Weights of a small mixture-of-experts language model, trained from scratch on English Wikipedia.
Size: vocabulary 8192, 13.9M parameters.
Experts: 32 experts in each of 8 layers, 64 SwiGLU neurons an expert, 2 picks a token, a softmax router, a shared expert of 64 neurons.
Training: a variant of Muon for the experts, 4491 steps.
Below are experts of layer 2 (counted from 0) of a mixture-of-experts language model. Rows are named router (the router's row for the expert), down (a neuron's output weights, with its number) and show model dimensions 0-191. Each number is 500 + 25 x the weight over its row's rms, rounded and kept within 0 to 999. Numbers have three digits each.
After each expert's rows: "comes before" lists some tokens at least twice as common just after its tokens as in all text. This comes from a sample of Wikipedia text that the model never trained on. Tokens count by the router's weight.

# expert 17
router:507526479453487505463496509525537509517515489520492467462509471524495520508477511453474508499442490537487490534485521524514532505488465477447503471489487461526504476535480519520575508479557492497513531519491512517484486537479520514480488528512498451556500494513484539482513507485468508530510500493498528475515493538510461517530535501495522517525527510484472450486499500518541510479504518532522513514518527494483534485492540536481507494460484495502503494490526500515531472502510512536488558504535467538528482463488527524489546447505513483499498504557502478540474507558508504528
down3:549493485457454505512508521485515412495467469495503515492539493475501470479460490506503516486506505526486502510502466529533520522517494520500499507516519504531547512523542488494548522504510480436518478518499569459519541410456484535480498480493528521530439477516483492497500494490509473495533516516464500503519458457495462492497489505512491506514520502481475508500481528506508548532487502501518503483489554488514520507497529499534491519489501514519457536491490480462516477521496497536457520524491494512481468480491476442491512511548525479500473511510522484513511465486492483515
down4:533496512464504495510488514481474474552467472485504517509529532475542475548504511516467531527495518485509503496496503460512475483530513482522504495507458442479541499503525479513478539477511507483494461507476477511481470502484508506479451547535495516540443529526567504533511517573493486483499550494500478534489503490501469477572483521543479474523489473495501527520497534523498482473534510463490465521549484500488505488503505491505533571474499518476472469483506458487506529530522473520521492504515500530472534493503501463481506494492495498475482454504530495479484490484483490510
down5:512467536493504483539538535457496482460482494532477509425457506485503461475455506514560501471506502498522488502479487540529524517453525500519489501524470521492493496522485485489496521501466510490464464522506523459510496548489527499512486490531472506507461513488529474488513505547481493476508536521519523456474513472461495446505488488482513493514462513550496464513491466506473498500505492455470506547547497512503502473531484497520529485480461486476483500508524513513534517464477474508481475444467511488510504543494525452495445511518485501522507489498469532483504458525533516469
down6:462481447506535504479507516516500497481477500503469498520527495548472487486530485513529490508503479514553474533487502506511502524518498488449454501531470479497469530498507511489499522500499513477512514486541490532476505490521518496476469446510482442473488499493522551534517492520493470492512534503548498530539522468504518518513509493436514508489533455490477480480501508492480497481538529538482523532532473479454480496517493507534526498476534508504459451526522471512491449538508459540515558511478503494527479445526462569487496511488495466500488502500511496498486512534472464501
down7:515536541469468490494542476533521495498497415535529492530543496533535493508490537495521515520493458503485520481507470478509509485514472520495539471484490489543460505514498524473484508489471484504512535464509498491503447443495442509541522507512498500542525460507531498527460497499498506503536505501493480510494529487553537502503476517492486479451509530543521497493523543440507529507474493507529523442537495483526457514541497486473512477498477527494495488511561495526521492491544485493474526526475473501525495481508497496502514502479522491517484472514486531495485554489527491509
down8:514502491534490469491506506515499502451512513470468509514455526482500503454507427509481512500531496464507470488489504466511495553495455498480489507457536489490514502544540507494518467536521509504499493520527520516483506491529521496479525487548528462508507567477496514491528501498470483494528504515455466523475501527503507495477508490532483552546478497505480484505497471533463482444477492531469468492476481475524498501498492508540476504481504470510512525504487501499504518514500460496496513492480508486509544482510492469565472554516488502512493535580525506519527460563523466474
down9:525507521445502488495526515493519484461537506494515516500477512496499553521469518487492519483473500501516481499512503491497512498479495487459471487500505506493508489566525470471493505499518529466487509506500522479511467482519512524500531532523500529551465509520523465503514482536550476549461529495490488443475438507506477529488458477535510492544530487477508446551539518541511472516505516516500457481541477504521492520492471484490564528511515480460461470497545504506531518475503500502496539522524512526484495474517533468488461452481522497434484528494511485497506521498484476514
down10:499498521485466506473529514502524526510457490487453482531523517546503523483485472522508482493486521541523471482480461501521510507503488485489526463500451466527566547512506512513491488530492535486531524520489464506549523478554474506456509540540504512483426456494486534534448459504550497450446518454528513501540521511538531500455515457525511513486514478504508494500494512495543507526479484483450498502509476531490498505499488511516496504513473487481506496509479528487513513471544492502452495513494484517490521491499521503499532486518525503493453525488505510485535460484483495516
down11:491499527507546494541500501547486458556503471522511499483521503537497514528482511496550532516478519525542498502518546535513500536489507513503520501511479537510522528528500569523482499535501505486544514537480511485506520512472476464490465489486491508501493461501527423503479517484484489520476503509502474512486519459534491462485515526508494504504480499512569512494443490525501500483479498503478529483479502531483485492455503479459574529550487460512510465518545508520512498512511483487490507482484532522491508489472468499480473473481482476513463540502522523535457540523463514496
down12:533498525513535533474508459495505511526474481502524489513489511507561547514483503479507508508476506496437491509527526538516502545485495517515471532493483476472487516534465507516497507495510452524519489498488516481474467508464520473492512528485476504506521512489505508491506476527458467544532507467480519541458500485490465516492502505495474505490545496437441536499456502476477537508518484509479537525521489524520503504492522439537487534494520514518556499513527483511519454489515520543476491493497481475531519486503561475506482542471549527509493502487488504494495517550563502537
down13:552501487505507477500489546546470474503451485495507485528519526497489496468471496484447469482515520481484526508494484473516526506505492513493499442518543544468492489501478521511477467524480549472491484497500491521471459498511490526503481491488496462495469448512489492506512536490477531518503530534474489517483494489530526491490558592473497506524522465492500501461506433481486539478496486480466528502472516500531480517453489487484512482449514494490527491522495487520463520525478496505490503494509534467463517523505536515474505528521521491474470487444519484491481449468454502477
comes before: "0", "1", " |", "2", "9", "8"

# expert 8
router:502524501501515498536488504466462524484509535491494498533513500515491496485486553532537495494517495506532495510483509477519513482430523509520499494520532527482499479506480488504450468514456544487487480490521495505515504510471530484532522512485483549521496550482503474446477473514484489461516492483504512507487508457493485519491528473540482501494461513548514520536504481480521526502507493479526478516506502550452466480436445484491479506524476520488474463445475499501466535499512487499536486529511508508504551525481464462529513552499524507448548517479466508492553481468484500473
down1:495482503520477514529499503517549519506511537518467474533499506500521476484535478513456499482479465534516484502503511470456489520476496454506461509531541519469529530504518496481492516477494504457519521457528494502519467485491513473496533519478461570479473479507525498490526491505520526488538466465524491550519510493515549447498489499550511520512529495520481492555480510524497499545493499503528522513479488501484463511475498447506502508528503487542485471502482497447501490516495506468572484521548547482501488520553536507509500499505569481445481502498502493486492492500517481509
down2:527489506512511499517519448513536470504521480519490500538529459511528482542478472445494482483549482432525511491484505458498478529517448446466571478519502516494491495522509545452479479451493496500503525533503499486528484526516496455535459520484521525525476485482522472510468511489485519469512476556480538479484470510526531507498507514499485505501520477484502509472496518486518494503533476491513513508488457489483498493496502487505511515518444497485449510519469490536503530479527524568491513486510513499519489495490490458497504516475516496503522490484479505552484475528542564520
down3:432466533489532504480467456481481453533471521486488515473513495462522552538486485518482545491538522546523482517505503524503525525501529521512526526495501516510486542562493512496444504509514481503523473485519505536501489508506488522471503475540524514478488525526473495519495477494488495549508520560494487461470500507494516511473522497542481493510509458470456514478454500481510523486493487491499508514452537484518523511521490523501517506527497500498487498513495470449541499517488476508488486484483554509479483490523498551516475497490548499461532521573459469516479467503505465509
down4:513528495506501516516557462482570520490532476522501497462510500485506505504536489474507481540491509504493515529515528541518501516526486483470515477454497502500509490500516500503504489486492458552485490509510523514430489519538486514508446517494521490463501509513502497504473461465480509552499505459516549489498526501482503489457506499445463535482510487464518482486521463541464534469451510533538513504488508499513497476476497485532449466496511493484494518495484491451509500491483550506477494507537501475482505493502488498458482454520520516562533528497526469525527446499471551493
down5:511476483528476520463480498477539486487513513497508440463524477485496456528506503521514504480471492501511465510500503530430491495437521529466516481472494481511506496498488518477480486443484520517460564550481477505503522518517524482464481507469484527499458516467498492493466508490492553516489468517531470560514485486505500525496524531433485484481508478467550496515502493473510495516521516498453535443496532467508523497510504483507505528445484524488504494528487445489521511538513527522548526454468500488496453481496497525531502526505523497503484504515513488485498511499512530487
down6:491481510500488478531497508497486496502479517520531512486507511465512507496497472538496501510499483456510497497543514506555494477510460527510527502481565474534502506444531537492484527465508476475503493482517446469500489478531520467547505489521536517468519480478525480526499453452481503501477519482549534460530524551514521465488465493472525476550484460506472453499500528428504519522523502486517503527498451493500497474472472491514492486506506538497506524477573478476512489499476534500487483490492536496485495516481483511517485520490467515510492500516507537476567493539524511468
down7:493498488466503546500506524511530523483488506487534513523496520492451495485508567504455492519522516482490504474485522494494505513531483494522536490463472528527450545451450513514506525456513500526484539492519528510507499484484509489552501451501486532495494482470541502519483453460485502500546497474467507492541491482479512473502542530516534500491503500557523490521509463430511497513532488507500513502495503542481513456507484493460484545488479450507516493502465497496516497468502498486552509475511436472526528501494480516442528492517441472496510505485492482523494510505484471527
down8:540545499507522458483462501547478512488496481460489493465499499527484493546490511523533498495455461529531502524544472551480495475522494458512475494518514486525494471521489486474524519497506522485480466503504518492491466484489505514461535517486482512518484478506508477470516518471486515495488508511498508556550481481503554519500496548510500530538494524507472504497500507496494489494528439506528531459530500503524507456487484586542491528487492504463481514510514473489479455499515459490470492540523451496506465515475469499497531532486498478529506529510499475530557502449461499503
down9:521475490489508458424523496521478506492496500524484535505460487475517480520520500473491509449523522492551464482544520496507529542510502443524500497501523492464431499492533511519450483487524520500438517529493507530530488489523468467523479494476480519488513530545518509529494504515450520485504505496571526443507499489482478459484514503499478461468504541517517519518539482461498510477461497458510475496491510515483506514501515470511485542530501507486494510501538518450495522544485505500503491472537509482514467507500528493500528499488504471495526488515481473504472474494488480564
down10:508533520516483521516517503540468535486484504473520478534534503510464499517459513484510526493481500517501487464500507522478532483496475511537492544505484506493519518473483512479481521492532482502505548515498513473467511517538493515479458504494530435524536491474488484498500490525496467479462502535502512479489480527505462531563488512456528473487483534512508515466497538481542473547542498508446510495529513520501483511550563474516524521457546494484527501457560489523518453485560503503502476525489494487512477546512547501482493514526493483485504534472486477480532494526523516512
down11:508549522479513511485504500504548468444537516463493497543505500479469509500449451485500487490489486463481525503461441514547541452547485481470548517537508496509476509499499493527495514522510500522524479507506474514471484531521486498498457463509524494561532497515506477514498488508494459506530506508524486475557488510482518478515550472524518501487501537488479514490481471507499475472517546501509487515496482523480479500466525486497480456500494485514532483473481509535511513523492498518511489473477481449511480503493529428511508530495507496481432542493459455516482477517512469523
comes before: " ", " and", " the", " which", " but", " he"

# expert 0
router:546487469530489519453506507485469524510455435520511504557497489549491514469482518466522538542480484458494512498509511474497519470478482456503498484494544513483540463464503513480504471501416479503472464508486471465484470459492491498510508472496513474516510521489471483481489510520476531530516489469541520478468510484513492509520457452498500447464487501518494532488535493498474475489479494477523479546514510493535525481504514500526490503479485487498525476467511489562504480498516501480528485521505492477463503495464487489500466487510485445514529520502534477533541465496539511533
down4:504520538540523552544506503517511538511495525497554542529499539537503499496485453528511492554500507458498478505464494465468471467503460511538503524509485487497467521554514508483513495465470462473515479509522487533508506530504519443507497484485467514533507513456532503477495478516497534501491510500485464527465483521493490518434519494486521502513461538512538450469484501517517526473542482526512511488496485508513447520499461445512528505511529484431511502521489535479518506481450538510508481464505469509509499499500486456468484480509472486500497501471502506501532508504492478523
down5:532509494478561497519534494533483493506522490472480520479497518467493498491469488507494492535518490502502507524502534493514447497499506453514481567483531555502496481502523511435500492529520463528499491482564515545520507496479507506509482473466491521458467494506519517452516512561527558516502521485515506509554510475488483476477489489474529511521462487501494464533516442501495520466519481505497503513483455483497497459461482501515546463484494494445464480522519502528474494496465478516491476498464473481526465479538528470502537470499484515507514500534492506477493506485472536526
down6:498478517494504500525519488487546504484518470498503485474482518524499482466511500489494527510469513470490529535484509512497538512479449453516516525494515528537484511489485547489542459536510536460460511443476512481514458477464503522499472525491462503518487478510507516533472508442527505509475444529482549480507502494417443512460512511547507514541475512465518534458497471482510508467500478515497463518500503497542516509508499531482511471501495460466488479519477456463520512511489503470453496532460492482486506484491541495480548504481495521467503504485509509506490489471518518474
down7:467522477443511515521539487508509505527451480510482475551568478500507499471500516519500501456515478470476518501523496490505508528524490538512517519537482529499503485547487509517491485504501480528491502487519511497526510466506526465533478460465500550537521526489513503536472483489521518561466442539495527522496460500512478537484513533506487513441488482504484488514518463492529513515533521502518562551501527459522470536478498491467479511506467533525527491473517466500488460515498521492464475515505488499493487524489515530501527512489548541514535492511494534503521488553470500486
down8:510508487546495534500510558499496513478519428483494540509480492488542482478491514526533505493478493491484474462491493470505508479522468494509430506492490473496518495546482487516489481518471509492464513507503552499466556502482476478523539529457534521512471472500505520494531491499493466488520514432494455491516483486487522479489459470498500508467500515487496507458498513539532496507522487566469495482520482517463520533496489511482519519524467525476520489469478474532492559475558467490504466503511490507498510528514494459521520511469485516467501526476484514495489547482560474500
down9:497436461469499510489502464480475530541552477479518497485473502522482503487512473485524514553476521485535497512522515532530522443517505462506465499444528459498526480470517459478497473496501488494513495488515484533491497480490510521530479489481520501489508420552508499531491489520499459508460526497506488474500514498551532497479480546493502463477500539492472496496489440516526482502486527487470513508507544508515570459483493513519485482459522490519489514485499492491497518492515497519484485467511465481486526514497519521469489464509457529538528494474495482544463457490538516508
down10:520487481523496507506554478480515465559496487491497488558512479474470507491480496478428531502508489501563508485510520513473493521511491520504530493491518484499531455505510516524498492503541533525477479529502512504532481507472550499499524450540546468486485514505495459489494551506468475522519500494523509496466526516561473509518494474519472494506499524532526513500520510493518458545475502482557544525502530447533547499523520512505520559490506478462524476509468487519482440522494503494500502495472482535481513518500504506482535514491470503522493533512463491517526516512528497551
down11:492507493506462512537481498503458486486502520460483488519458493483487518480544462480488451469497497510476503540560501463547505495505521514496459457532497525477454536511487530482477505489543491473503505501525538489509480519555547504496513488447464536462501473514495469525488467514521524506491491488473504496521524493522530528503500479501498529512503539519517515465481533509495513545513461515464498552514514489491449529519530483499480522505460557493453502506483499505481509478489497520532463490493501534498528487513549514547502507462500518502477516529507478495447490517528478434
down12:437523454493496508487483506527493518435487497462487494541517479517531536475514500516478499528489501499533579461505506516497495544472486500515483530541489518494472470463508497452484454508521516550508516484512514509504534472477485511491463509534496485475509516512483452493498490488492504489470483490494445521494523458500494509479552513507491516471494520466503484502457508480510450522515454515494471504524513490511480519475486426495498495465523474472516498535504503517457541500500490471542484460451513486493478494490547499514505511535505510491540531470542540481471502514484500468
down13:478493489532515509456457492465502465467513532486529493521500513466471504494472506554509519518503522517491545482474487503492523522518464498491530530494507525561469485507494489490506491488531459413523496466510522512456473482484499477517508465468522545464504522506481427520495480480471468522482441546496545523522500502494467508492504484494507519504539443482477468501514525524499509481535496506530504520525518505504500480530511505483505507497522499463513509538527502507513495514506516536489555505518524524520566518496478509472471481456488474512479490511479460494501486549470518522
down14:509536463500466477503534458548515488487530525493490475506490509506469507529489488531478515513503488541476508473487530520454471504498508524495486504536436516534481454474539496476471494505535430499491471508522518487544452493534491502513507517506455489501493522493486529528517505525507472472527515525475492493496568479474527481524509522494498497540511454465482464559534501505537510509523523501494505456499525540459483529485500530490489500508498535509506526509531508490465524470486426501504502458481465504471506495513528512516518476541496522493473486516485540437502510502488498514
comes before: "1", "2", "3", "4", "5", "6"

# expert 30
router:519475480499516532472485483548511509490516486480493505466576484484480498532476485479502462476528504513542494541516495518516538487527502517464500530475499509500502486494472491501501535542530516533461492540529515557483523518510479471482501473482523513493514498468504529517508520517509458563429513492458522538519520493536499519480475524478486480475509476475472484518493520542518477476492486482488456537486496491503506490481540494490524511511463471477493472526512503493503442524485500433491547492478531510477467494543468521492515459460517503523492530488502521524505496462444488515
down3:488500443488437477498465506485527475473525526514506521495505479520541506486462542464505540472473509482522456503513447513514481514492460518480484522487505530529461500496486498491469487527510497509463450517537509481537452501464495508533521511498512462500489505498447514516511513492493485505506509510555506484486517492485503551515575514481483495513525538506486538504454499495545490492483483493500502496466523504498507506577521506523459491443543533489494517502485532490525514500491478523470550522479500505499544501485485485454479498535512489486524480549531491520495519470467515479
down4:510462533532525541505432497539484492519478492518503463477479488517480501500486510524497522466496491486499494555497512506538517526498484492505522512457509500484495509465509534486481470538549515508499433503491502482501503446481467481508506491501498527571496475445526506482452495542525485485528493543481518490496475508526508476490497489470517523453563464473478503510512489498517468521509514519493488515473511540474509540507510541522503505513471523450511509556497508505502470535458524472475496488507523483495525505504513524538512505523508477520493484514483482521448502567470452517
down5:490522529530477521499489488501548437510449519518507476493477516476499547501492483530503518510517479517467455521505508475492526518517491531486508466459536471525502507486493495520516479534483505527479547522490471485466481471498455488542545507511466497493511458530520504441506452463538510501482511488515444516493522501512510466501535519509492496518486480506487491500474505511511532564458514477507556543509472474533481493511485516455513472506517518521494506519563526485459555483544490528468520482487512511494519518499454493536516502490483449509533492547492478503494505504499513486
down6:496502520502519465468458545489505508479489526470535471497551502542492502497487509526531511502500515538511498506502476519458533460519478475513540507528490529505529526495469508497485518492442485480512508522493499519525484492509474507534543473510506463437508461541537530503510561498502504474467537494484557549508487494549490536511476492472511507472480503500450474550527516505526540539480477525507488487490538520538535507523515479493507504515504466510490481478500449502506495515474526503514532489492486458475493495460446481493544505491479524515504507496508465513492449495468468541
down7:489477462527477470521506496491480487484518493539467482525499509525495488499466491511480498479543538475496513496470488448537461496535529515503497518508490497470507455514478456516507513496494502517520487459493490525476565482496515493501466489499514582455545471510456516501514521490471493461506534499486465560504500483530514482503494528462538484508503509515477460495447508507555507529485524477433452495545513464481497497481474464490518509482462493531509458492538512496536509488508507493521489494520475443519525495528492499488470483472518502502524528496526507500525543504528521536
down8:494485499547496463522498516521540535499462491490518491452496473531538494504484483538508542488512456477494480543531500522505474477516514481477492518518545528519533473542452475513501536513522515513489470536459480521557455516469525523499537521466509513481450482543512504446473521490507520530507514468469508521510483519500491501491481482552503520513506534489477486515544503505497550543452529518529482475474487460484516484469525496463531471530487460523498505511475471485553506494504517476505478505490475535488494519537524487501478476501491534453461498496517459504491519484495479497
down9:500511493455475500500506533476480472515522505509524491509490486500506509510517542523478489540516469474512521522533484520530535523514516514512487533476479492523513554539449490523512467512489460504532576479473575486475528512457467516560481514518509511517470503538489491498502503495534524503472536537498518488540446542513511532492481469539482510536495515508456480524489508479512502429524497530501509462484492483505482483456495519505459474534515506503499475516535512574466483534516518513519507472522491501486506482498505480477479449503524471501497497489488513479466485488500519481
down10:533522512515451549523524555523492512533514542495461528497465519514458499533497467518497500528473500494512474533566538503484532479480493488527452492523535477464495502539517538515509514502469497468540517515479553479488473489508507489484516486482482481493481535496514476480493480469539445502492509483505518497512522443518533486511492505483437506492492534535498486525527530470510509527493468469494483544497516501552516500501502480491482481480531526459462511498483506509475477482480508522470495470498471519531546447532494515481513496548535508521549489481491511515471513526491474478
down11:492505487474519494494531526490507517474503524532507531519509480499493535504518469477546511456513505493550542496552497470495529527495501471533493494501459487530470516512492506502480529532487529517500506496470509505473516550460516487473489509481486468505503492542531474523505491500539505484527527471475505460512486482480506476502490515504555552546520494498468514487476538508478475467521556458505472503498517542513517503491516503527481499492494509476445460471472480552469493503493499435517520552457494552515458469513477493448538512485498483514496519481556491462524464502506523495
down12:513510541491535488460478499484511514510504482546496472489535492513486545520544477485537475519476522474542534511539496505473508474484492532461480527519491516506504499479525495516568532488525518538496491576455535538501524505498501464477515460481477536462554487499480517490515514496480464545514488522448490550510532510526499526463518520519510484472491479506466498512485490477506462498529521490467483462473510490491457508517472516505517490480496506480479472502546496495500491524507563469473523487502503509488504501510514550496529478530496533542507517536523513497523446478499462508
down13:478509522501488496522531523560518519548514509530515527498485507493494482485473514521492480472512526488480475530455491502441522509483498465483504487485507463517481523473491499519517470469474499513504457512511534498475496458513510473497519521512497499500442511504502515483520554528491561514499471485504503512459492501515544513520502534496450520502481506528491484443474494516504557528481507509499485477514463498460482506455524496517511518501532471529540499535490488507506468446494503604459502521484497514523481492493456496495512519522474499430506456487536512513477492530527504516
comes before: ",", " of", " and", "\n", " in", ".\n\n"

# expert 12
router:507489507474460538491486494543499472496523492505482495481530467508499521522491495505494481506494490508495484501500495485485498517515515516490471509477527496520508479542452503499556497543478524534516461473517432550517449519529496454490523448455496483531471499472517529479488485514500453533494498544431527530537526524490542483501508509530511473514490510479525503512502509521512580461523491494476538495473533487505503518438513504510556466504460475479461508511491527490555513510500506492466498489509508507538452517507498509502521472528511510507499516533517464528481497486497491452
down2:519503474472517473513478477510484507521510550455519488508491495464503539539523485518489498534515534500545453510479475518544505482507515505506474469475483497559524498482443502433517485470517508464526501434529487502509496506479473463482498493532505495492504493512510470536541443521524456474500451512575505501515566492480498478510473514503505503539501498484505475486501538499507488513448453490518537504494521479543519493463504511520529514499503473522481504486522469556551477500519506503540536490477480514473497501502511539519468524507474485502521501501481505496504488476494469482
down3:505538534516523485472499497511528494514477526462532523487508485537437533496524508507500490514447506516472478479481506441500480522496534480437443488509512493539502488497527490515528481496457542501523493487466474513513478476525472471473492540472545530497498511511466499507412485530466521491503524525486505519487525468516486472480488515489483484494499523532493485515478475534478482511477492544487483479492493451515496512490499489513522531498495446519533484525473547523495466522488486489476451473461487525506524529507531467472485516494538493557504497470501466525514502512494542526
down4:471503496522540556514476544493513483504509563471455490511472533524554459491504468446490461503525495531498523507491512485501504483490494518496503510498516476489485520528493525520503527456488477512474473480509490501502449509489521509485526455479487533545511477520522462480509518476491532522496470443514511481458538513493534520470539524448501549520503472527484475477474495491524493521532513522537472490520536470484474492556501466477481521532516474483501515509530502529492504468484511508482498488480502502497508498535475474501529467533512476491488476469557471525493471515480572502
down5:508503534511445505499559510498533515508526493460525549514495470507501502503500432498479546513570502454497507489496488522529502542455525508495487523498506527518518503512489489535494510525497481522510506515478522500495503538477532456514550487484514522557480518535478507478505484478516537497511458520520430461519536445510536521494514519488468486474539532492500535498467542504496514517558463486522508494511462480499494484515506509529502505489519513518531573530515489519485507533508458503510479469499467510490496469514457527508536507491499476489530514495480531492515487517515485475
down6:476526493475489499494497510511490503502497513531524463503497469461447566545553529474490510504487502538500485526476511489513488488510514536487471453487511508524505489490506460530509494512527516527486512551535495494438483503489489480471510471489518529529501461533499515527460477488461456466553508491491539495509490524521478550510524496500500434515503496476526519455496511495492502477540469563544496493514488507490503507524504483505523482517533530456490525465463524480545501520473518557480528484466503491462527509456501507467507512449503490493519491473514505524534509505503510454
down7:459481468467473528453489495529486474495514481514515494498492498523487521493510484472510524536506519531520555499512466464522508532560479493501469541484463463502508516482520467474504528487523497483485517444551490483465489476512475490532487454555484504530495488541544506518511500543525518464515524511502467524482479517479514467516508517519547481523488486505525488502506520548488528464536540490527491496489526486501496519503482556475494536540492475520534501507570524520496488495513500459480511521506454486500481482487467489525466494536492509514476503449493528496530530541492492544
down8:521534510454522418491503471467526511486491547505489488557485563464489501473503476480514534493473510479508515519436497464485491480489513468514539544520493531501460494499502513484486517513516490549495498526548505497474515542485504491499469507510497507485492460526530478524496505503525487480495530502489492522488526536488488503501465500451523487534505513476490493501509496528464488461515464479543486467461521475563482537508494489523483491487467453500523508515503520526498464521452483481517514533446477492467484487479495486511554541517488479537468466468503473480512502483488493476
down9:510457506530520519488514489538493514479481534537484506522516513532477471500473490516495490460477474464485509494525514510491493466506518531454520498491474514507501454543470500514489506537495500459494492457521498498524560495509463533468506503467497458472461532506506486497520494507534458493484539516449437502460500534510529504552505496500483484550514536495493433496526540464512470495532528479503547480500520491521549519523539479498506483518498508507516543509502545488524510484489510498505483525470509506513477501544470502481515498486465548547511488500475539478501437518477487502
down10:508502510529512545496497473494482520501489477451503525470530485495510474501478479511496521480515499536509472474491500475467518522491497493533499482539542527519471455474491505497479461497492500524529493516504503514534495468524481499500504489470542521520522545492519501523520509513488559525496501553476516502525538483509524466498559471500486471490498484538541509467449492519503475536519461465454508507468537520538457409532537488488528536484503496504525522478465517529506547486509500513469460493465475481548521507496494478522496497505463482495540519528503476528454469486485485512
down11:508463521545505516500488479531541473483490501529467522488500527519548506506472488485491487479526506523465516474540457467465479526529528480475538488484476516478483492508476538497495452466499447525497460471478515489526506446480512525545483500530511498508500483445500483520488506497499531567522486554465471493469482488500513510557523549515470466535521506491530498457482492489519479490505498512454498500449495491524455500498483510494564499518465501468492500539473471533486515490478485479518521515497501464515460512496492541458503480545491505524527473483491521487492511497469499516
down12:524461482520498515487513476492520492511500490470445517485515487561529475500487487507515492477494478453543507494497481475490489511512490449548453498523485480478506495540495492448491486479502498547494481489500528528483505506512521512529469512506473510535474564495530489521476480477488483534530523489480486499456499496510533515488504500508515502560482488487528541456532492487504491481518483451567497512490472534450507510549467556476525472519486493446517569539472508491513523509508510463510494528495532528522483468522529497487541495528499512497456513513483519526492500516482530530
comes before: ",", " (", "\n", " and", " of", "i"

# expert 5
router:506468508462511503464515499466522477489520519471503505504516545498458468504502497539510492494501492493485491489470502502480518463521526525503478510511502483480526465513509525471450476481468480514514510496539490483505494484480507517520492511480467487468533529460513503501527513516449508469469518506492496467538530466505475503473516464467457513541498546454498495519514510504482476497491512506507486529513482552461498490463509496535520484483525538476563494482538510535510512477494452459516532472461493505444489528488487513510468527485536502438507490497576552529563533495495525507
down4:491485485523496481506508491482529472466501516520445511470557478495511522497492423494497504520499513483488511486474516489483485486531461487528459487491491479514492511480474500465495472492516529500510487502529495510523513482521497451516501487511457464516489489488474526476466489457534502485490500471537515502547487539525504526482503513506501503522489508516500484469491455450489514480475524555478480543516522508573495560547466524488548471494480445493488458456501520503548528484496471465469538510482494493479508490469512506488502526523503534462492466511487479517499439481481446507
down5:485471520485466496535503479486461513494507478518540523523499521501524484475491441485569507518528524503551523524515505458551504482503549535487527463517514472499495498493517523508532454522524503492467525491518461487509505514527465461466479511532486462504463450494528518513480528450499522484482476512492470485455474525512510522506516504490552487489544459498526461481515542512486496485493468489525489477502520544506504540522520482520485503521469581507503477494477483534492504505534489501496509469505524491502520494461509482493483484494489533484519487523535476498450455475488519457
down6:487529511501486467522499536534485479503465489512481465487508523507546515479480505502517472507490514435466547512477515511524460471524433516491480508456499522473551491479506509495506487499478518500460494504490525470525506501484554523499509459481503473471443484490471487462509497517474498505558532548516511525539515526496502451478506495461498499515506509503513438473528481504508464553498484464490435505479499497554479516501453537492521486508539489485495461532511517486508506527448503504495484488463493522489526500511542488510518550487503526516512502498459500501469478479522486483
down7:512491496498493499531452515517454485483480486542461481468446496517517521541463469521475508486529543496468494451468497471469450497519500550489484494510488509559511467499495487498498488522469574488507534471515487511480491522482521537527538498499537500531536538501497482529504505562507489527452502540517518535478467458487521465470505480492502515522508527478504511512527465519512492463535509536533476517461497500531514479515509519471506525511456509489517528491530480460470478505510520473522476497481462498514506508475458478518542481547491533478488490508506494509473517474505491474
down8:492497467479512491532519488542497520477495544506478506496536465488518452488487526524543523523516523437507471476437432502496516492510454507489486485505524550571525475448499459525488522467514539474499495508485507506520474507518498480530518481479469536465517489491502517524509479475542513509499474455464517499508534490479526473494534522508503521474481466543498502488502498508488494524522513502535494466500479471528504556480522466465488486462517494522486488495507494508538461493533473498522500504575473472494524528510502503492500477484489508496520513461506483521519490461463480460
down9:496514504528534548464488495502483478474440492490477489560487497545505494466503539487510478482470532493533494456538524515533509499501492481483483456503512497507527508497488469509484461524485537476505502450496494502479504460530506475500485447516511457569507526540494506486516518484523496497472509524507475446490504543536476483499485502556512493510499518478509529495479504503521452458492528521541540484502489446495524510538499533484494490462549477474519539507533559549489476497552514510510499510480522490517513503497495534521504493499479509518450526486530479513492506534508483530
down10:510481551492519510472510497466517532494497488502481527522544528506506458481501539521491482481527507549510509466468514579495504490495467485496495505526522495556516483489512539558502486506503488481495505501479533518506536536524481545474553539483493507526478501483470518475506491502522491501518498462493496518501504521447536542477503474443486515501441492489498502529515519495456484481534507473532502557494506469519525517518474552507476432479498546523500457511494465488485507470506499473477514514499506483477517499483459506461518490503445455487519469497508484474494492490536489480
down11:498514507523510460460517517514506515516500509500505469474510519529518499532459502509532496500519514484525523471487480460540486498454506478513464486545507543551537518484483469511520511520494473483460461510536499492515450471468548499475485543494498530506492465500477495491474514487483523488529483465516490533508497554518503525521469528535521451454506528513446494477516532491526464488524495588522507549485451510510487500444459516510536484535480508553488481508489524461507495509498511519499468514504516508499500450477519497502513477462520457515512532491501493489499498505489535492
down12:476512481429514481494526454571481476534499478540510535524474459486472511513510504511489521481472483490520487513489506492540552473504496504458493501481476512465519546496522501466493462503478537510466462479493525527499562500497510517489481527468512511520528552522484493527523476489509485472492498521481489465500492540519535524504549524521504549507482504500525531532526526513493539478533523479482454525491471448517441502523483508526476517524490542480466494496479467490507496527484478521506478484538492495492486525497505531495507479509505447479502528526465515493483514495496551461
down13:500497470529513525512532520509508474482515495455487491446510520515543507535465476520467465488486521476495444523573478504488501503501519504508507494524531553503469498516490513520493498471477502486499492552530532455520497510479454506518493501462515513494474521470508537521520499503464584538517508515526542528529514520466486535506503499506452513472516460501506513500482483522527530504509498520511542514479466519513558514520507513446498520520506465513473512533480494510459518526507537544519460531481515477519488496475488515525524510533427498500508495473496490493493479479486515535
down14:510469503495475511470498512519490477516512521516495515483502509454530481494486512457505495471505528513521487488480512506538462516523477483468515442483470463541521481497515535494483478540506495503567497481550537498455499476422541520514481504496485510488506500496492521505489507499490523538513507485524500524502503487499500484543468484448439493519512516483539482499541446524512499523481458487486480503518489522559474481490485463472481516504529450491469451527492486540480488480476509474492495487507453517503507469511499508508441503502508473552505520534518527534513458548494491466
comes before: " century", "8", "9", " |", "7", "6"